Weights of a small mixture-of-experts language model, trained from scratch on English Wikipedia.
Size: 9 layers, width 320, vocabulary 5012, 27.7M parameters.
Experts: 8 picks a token, a shared expert of 128 neurons.
Training: a variant of SOAP for the experts, 272M tokens, 4155 steps.
Below are experts of layer 4 (counted from 0) of a mixture-of-experts language model. Rows are named up (a neuron's input weights, with its number), down (a neuron's output weights, with its number) and show model dimensions 40-79. Each number is 128 + 24 x the weight over its row's rms, rounded and kept within 0 to 255. Numbers have three digits each.
Before each expert's rows: "comes after" lists some tokens at least twice as common just before its tokens as in all text; "gets" lists some tokens that make up at least twice as much of what it gets as of all text. This comes from a sample of Wikipedia text that the model never trained on. Tokens count by the router's weight.

# expert 52
comes after: " | ", " ", ".", "′", ") | ", ": "
gets: "3", "4", "7", "6", "9", "5"
up0:094133113119151090118110148083114143123113106115125105122125170095139127100098111155112115143135162105115066121155171177
down0:150109131161138162122131123156112116101165147121137138139083146116108109152106116107147137148138085083089129085122110147
up1:092114177067136084107105092113141172132128127148117136165132148155161128078152150146120146154121149151126120137098168169
down1:121139116130137134147114126142121162117126085071106115135140125147108113179154143108099088129069136114120132102119129122
up2:146172135150118106126139084159144126155103124102105152126143125142149137140064129118122141148144098093156129163172122140
down2:117160148084093097114181133155094110104088116117113136135099109134163123147124141167134125118123108127098077111128110145
up3:144120148180143147138139120114130193118127184093108059132141075142145119121095109095122165162120167132121142151117134135
down3:118134155069101145117112146108167111126190119143136104118126078120136078118130119190136149101127136120126102127159122090
up4:095111117137066141151195128103138155116143131121133122129093129091154123136136136117081081137108151120129135109135130076
down4:136121133122146135124131182098110135112093113088090126116139132113150117143126146129093126127124130124135131181109119124
up5:166094155125154097127076133158131099127134116107104141149125133107151169102144118117135151146100124127168143116150155132
down5:132089100095180131083149090119104086137079093110126090148111165128123143117153123100084196122124125092141106128167141135
up6:140163132149139157179136136133103082135112189091141132161161118109121119149104154135150072125136111090129086127138125103
down6:116179151147127143123139128148130154147118113118129119141116114115103167167152156127098104134129126183108137092174136135
up7:112128102110121168099175137118080072149090133111178108140123115128143092127100102124128092163100090121129115119152112151
down7:142139122145143100097151077139112113127121119118163103106145076142133141138117111122143122103148130137128094107092125161
up8:148093172132146142153142124146127150117121123134108153116150104106129144115165067157094124149170151145135154144137098098
down8:140129148144137142143111133138163152126142086148090136150133138143100159085089088126136130096133128128128163103149119135
up9:123120105164166091161094141119139122133197133122147169142112116132138115200094122134109082148149139165082139152147129160
down9:177109082163144115102124135161135140122107098090102119178148136136103115110166153160124128132112117117171153146137096172
up10:126171108123140108134085137106142134100131124100122139097133140110112155122107130108156153119133124093134152147137139160
down10:149125149076162114135155168121095103176156130100105106135134111141144150127096117155118144120070109122139124114079137131
up11:154081154109103128136104128157125170125107116114138130150128135117160144102145069124108160119126101144129183122103111127
down11:123121111207137180109098141178093125153074173104123090151126130111166153117122094140105133140129088115120154153132110091
up12:145125143113124123152120100131130187119120087139092172090116133091113191144194165103167156139118100114141137109128128152
down12:124152120142127134133161112120136121164134126139111117127143141136101127131126118083136132133123116090183131104120122183
up13:111188168134166125103076141135157106098098106113149115087096086126135115155145074127086131127077119141122155154143150110
down13:181144132110092133090155126114133170170156148098158102145136126137120075087138145119145153111147098116111121131124125130
up14:166125145137103120118132131121129147106140150117103126145101089117132108148126148123041132132123146110169152109108144129
down14:123070152123111134158173160112147082159123116144105135097125138125111169144155111196131161131159121126110092097124137171
up15:147159117148128094144131175137116166143133131128163158170142125106156138151131143090146082128127127137110156181127134086
down15:190152107130135133145137098119183124172106113064142156131155113093159155167131142153124134163125071156124124102114125097
up16:160129101108142100130170140088114106139130125089103127132169130118110133177110177142148142133118083161107139152128101076
down16:181164114148112145099074151155090111148150162111118094140127128114116102133123094158119128139153133146141181126194130134
up17:155121123133080101139128095114106101124117112146166115078129145118135168117123138103158121139123128136106124134136155163
down17:092117156120143124139137138141158112099106104123131140135128137182144161104141124127119122118116112084094127089136133130
up18:174079144124146112106116175135119112119111124117104104140094150130147090109166106133118143104125100108124145096134108116
down18:139116129141135174136101119174127115124087163081102154121147120109085124112152131133102164142133118136115152088111129069
up19:134103131120108135075096089154120163086112140140148137141146141124174116158178129124114142159149089117143094146108135058
down19:146151117166130134139126134121127179126129143141130151141111132149121165113147178157118126117088151116069092131111143125
up20:136111125155094137121178145174162118168098071136147121099099129125138126127100116076116123109124080111170137146145115118
down20:146082119147099155094176102146156138130143086140165151142114140092126114169110076108070147135108148111128095181068087106
up21:121151168154138123148104163160140152108099096189113132145162163139147141111146128133129123128129134185150160112104111124
down21:121142116132105119079130132133189119160103130114117157119145137125083077084144127111126102115103105147134087125073137162
up22:104111153136140091103154130102113126087130156132133143116106111076188156146129136160106135112110147136130106100104116053
down22:149144139141124114143091139136112142088125115121143140106143126139147202127100133155147135114191123125106146152130134133

# expert 55
comes after: " ", " | ", ", ", "| ", " (", ": "
gets: "1", "0", "3", "4", "6", "10"
up0:154155113115145096135075128106143152134121109128139135155140116135129122128108102124180132134115090114134109117118126108
down0:120153112147135171114116123092114122131088160143162113116138185109097130142140079108129131082157140127129152134134197135
up1:111106160161124176103112140095137125173125175141150110131126086097146127131145126149187116143083157155099147112151098145
down1:164126153117128120118099125090117147117107131168112116134120147114141117166141148144111115101149123092142138117103076144
up2:177166134126113118133150163138089117166149145100121125140074149153145185136118158159137091119105113085161152121140126115
down2:066123141130172106122110095135124153146161116121133125141120134140061134103100123164170138156088133123132115134150135088
up3:123110136140140133136111153120129085123108164131148183156127107087133144141136114102147135174138125121116116113112132118
down3:082146130146118125113125150122133139138121153158181101134123126137100134159163114166105105163135077129100118163136114103
up4:134092153096125158105170123142090125111100116153132104079129151124128129107115136100099092138103078138087121123177096104
down4:115179132096175112149115131154111133123125102093099095142079150141139156098133129137114186104132111129132139113139107161
up5:088122099164133114132067093099128128106075136150169152105141127140149124103125113143156114150128127125134101183162133106
down5:104132076104118110113108082142160182062151121147088136076155097130178115182129116126103140139092160112151082104093115147
up6:122135079072145119135095158088076093084142098086145125152137115094157136106093102134114141114114162105129112130147159121
down6:092102136136141136145142136115118133135119125126127167151120093123139118099148150135119163123133122122069159122112131116
up7:122124133154126132127147132124142130182129138159139167186098089179150134107119136120116067141111148124110160152099138111
down7:136114108125135109137131152122129094133142111147147149145145108101167179125107115164121130134129074150165127124181106141
up8:101109118182107139121117098118121179140105103119149151132155104100144137115154138137114185135103128133134121106096157167
down8:100158134140124118142133093125131136089123100060155165138143094171112113125146110134123139149121118120114139140141125103
up9:133123112148157097167133132100117113096130149134125159142141109092115167188188120170137130119118148125135151128116134163
down9:133112167177129164182109129140102130096154156158155127126133106090104116167130154124146120105078133097134150166069118135
up10:087149152102125081138127102096143089163103129114085162194115138143117086151135131137078146138147129129138129111100115100
down10:122158140112111129123112084114090123113140137092136144130155118144111127178124123170116126076176147165097096150126129134
up11:112162174110118111136103133129132144158131173096122116117107091144126099140170084125133130091094095156091118111140125167
down11:106123111099105175092127097122141115121140124103133186131124123104122140114138180130128152132136101184155141105157082124
up12:104116155152147175088111149138137150172158166141159156124124205140158134166142131084131118153122126115107147132098130115
down12:159141146130155118152140191077129108122114108158139137139143141149122140130105143146127113153098145131137114141107113095
up13:149167138170140104140163138146133109139160147145143137114108133090069146154122150154120136125134142128165146162109130143
down13:118148149115150116160149132118153076121131143141131137107161086114123088099144177110115154127082110148143136171103109131
up14:184146108142084118089137139120113129117120143133175094109154089086164128095137147141145153113135117119100118152153199128
down14:106187111167154114137115113116096111145040149168138082137133127088135109128144105117152120125122135123080104100136122151
up15:121137146143136092158105145122128120153133119140157103149124090139120163079139152101099103122151090152121190137127097168
down15:119130125153115108147110102124143144143149143159137097081080105104136123147137128112098126154106102170140098106163143109
up16:122142124151105116129129155130138161103136122103092122130082132168149119130084144093148158132134109147144115148135121160
down16:112059119092090117122130126133135123136125122099101114152162151115142115119123165114153126097160144098133085116100109154
up17:093191134125127136129106147098135102120116156097134151148135116125100125135147104092123087149132147110154140189115164080
down17:136147118103118070116137120131111124125120147146135132057148138120045146139143098143138156129124126130123139137112145168
up18:103114093141101127106105169139086140156118095111094132119126095127100138160061142109115157135140093113167141127148119152
down18:149102124138083154147128098133118135155134107138128152121161109139119108117116143079148132133106130085143139102094126149
up19:150117171107131132138096111171155132114140158099127139142132096108102118162164143120122120153117156113096082144108083143
down19:132112137130115132112122114144117164081106130142176147141151139098115130155117167175153118130097140140147125174149095141
up20:099096126116080159131149082133097189123135085077165103174147135102141166135146120083091146167117144116159122150088151096
down20:135143122110152109157117071104083144135113147107142124137173127156127151177146065143059153145125143108133151129161130140
up21:127119155127145152142133103080119102117138167130119110135105132134104159118084096134145091122147074155184151147127180116
down21:072103134135121149117085127114122130152105100107110162153115112140113142107139110112113124113118111152153117116118113118
up22:118123139155122139124098179115145145114124124091132149080098126113163133123119120171145165100173107131151093089132147150
down22:132127126126115167128137143145147101135098134100124132126147146128141101141168176120133128144111122144155105115130139126

# expert 63
comes after: "-", " ", "| ", " | ", "–", " ("
gets: "1", "0", "3", "le", "4", "8"
up0:138134152109149102135134144175112108162098149134161130190155127134121125187073106143092154110104120160151112086118123083
down0:117196135102169128141157138098142170172127116090140140139138117114132155148152102146098156111099153156081120114120139055
up1:133101156142168085126103129106144102145126133144121137140136164124108133123148108152059133121125156131137122155138081156
down1:132115091134142103131070101144137115147150120136155168146120152166095068101110142114133111097175108125098098162110112126
up2:115115158150158095153138138147125120140124137107115131111124105129145131122128124117143105107098161084142117115119145156
down2:156119148165149112123112117122169107153126106152118134152111176093173118140084146111141108078126112118142100124079158122
up3:113148111117092098142142158104133079140122125109151130073137129134173146110128179122113136136122157103123140141083114082
down3:121150104078109155136111141126137128073128090078144124111190156074146136114144159148168187077102087096110122127138128116
up4:128102112128106153140105163138091181128109076121146100096105096101130102129140109108162128117106102135110144123148112162
down4:095178154156136113132144190149093087133093133117140157168133149121119129126125109125146086140126085141116155103105146109
up5:113134168171123135110160117130097137120155105115125124145150163121130140123098110145061145150106122145142104112128136147
down5:125137120141130118134139187143130124119116101140139135095060136113122112087119103116121106140130177138156137154158068166
up6:114113106158136112132170108122106116091104149156118094137129142100144161106160173139084135133107093152123117139164108174
down6:170151144124149112119104097111127129091141154101152093081151145137100146123134174088096111108125143144074099187140126126
up7:130175085127100151123164117127129113110097118119135156107073129158134148135111071103117169136151123135109120154151166085
down7:120179151101121149112134193124118139123126161168097126128116116151114106143173119111150140120120133155136139167119110134
up8:138130150129143095117114131145057108107125141130151142142171102101176128133150121138108139111148112151134129124107175111
down8:151101127141109108173096132158148100128135151169122106100174088107180114132148137125158121132150168166135129149130157138
up9:164127161116095125138186114150112144149140152080100120079131128145113123144120147152138114140105151132122102126169153099
down9:113147111099098114146133144105100079139129130131144124164130132174122142144106135133109173081120138118126153107139168114
up10:138111127159136126095103111120110145153113161102137133143140127150125135158150163112090141143133124138127119132183133143
down10:147135118112075101117129156127118124126135116110119145155126126090129136157119173144151124115114120088125153145106127082
up11:107156114136170100131129142159125133108154091083159121127078136113136110139135128106167135115136124106084089118161108116
down11:114137078096152153108140143144150156112162129149141104104128161123089112170148147129136152110096103115153115132122158137
up12:139103136138127115144114090144107158124116124120140151094158117139166126119135147104125128125136114098118147128117136147
down12:166136102106141100084155115115069117145167128129110133148157162119160083116123099119106123142157117092155063113111117146
up13:100115144128123142138142165133111113121190116130133126112162142131129118099131085082073119137101143149134105111122121129
down13:102138144157150124178129181119124116103149133127089113129105148146170114140123142155122149143147124168127100096131176131
up14:122112212120116121116119096131126123151156105140141110172119114125095140152132101122149109155136112139128125115141153126
down14:106152116134123135099126123102120105105130153152129125079137117119103123121112180128124130103166122158171117103149084087
up15:126142099122152102113186092167114153175153133099105130101161130147144102126124147159131094136120163106130119149098101121
down15:128141135166122140099127122128138126169162169120176148138074138115155169091119114123083124152113084129129146104140127115
up16:133144115144102124097105172132143112127148138160100126078143115107101095064119119100109145109139110108149119109117120137
down16:133141105147152139150107148139120156127123137100120164138081123152133159118124120133124136134117134126165159097105140173
up17:097123140131132138141177135129139213119111158102079127102125142121181135118112127113102119100122118130093092084119160157
down17:156148114111142105156118131109148153145102140161121127116154100117120145165112158145078112137126144122081091112160154155
up18:170121141110085167144158122155119135120138151135087172127118120157142121140167154102138124086118142121114084155136105158
down18:169129127108115121133151120094150112120140151120141191120132143159098121107130129167096120125162150149106092109140153110
up19:114106150134145080164071134105137121126147146155134120123097138134146109153128133125153097122109118174112152128137124138
down19:085117158135135118126115140133167153137114136100148088157129086119100139110114139084163182135136125098171125104131126165
up20:089118134111150137131096145140128091068141121121158145156130115153134147131146153123102127162110103137121091104128151129
down20:116099140119144126133126124121119156147124136112113144131128129128132117116088127161086080130135142134116121175124149169
up21:063093152138121056123128108133140131127148158166096125112119100109126144106153133154152120124151133131129170133158124119
down21:157143132088084071132134157129148146174150147109104125142156132158089128142131127114147160147144105082143107114166104192
up22:118146145084096116108114135162130148138091133114114162115136092094111160109162122097127108140113141128103111124080096190
down22:077142138181151101114173119080157098126135132135126104077134140138146154122136131124129108169140138121119120124098123101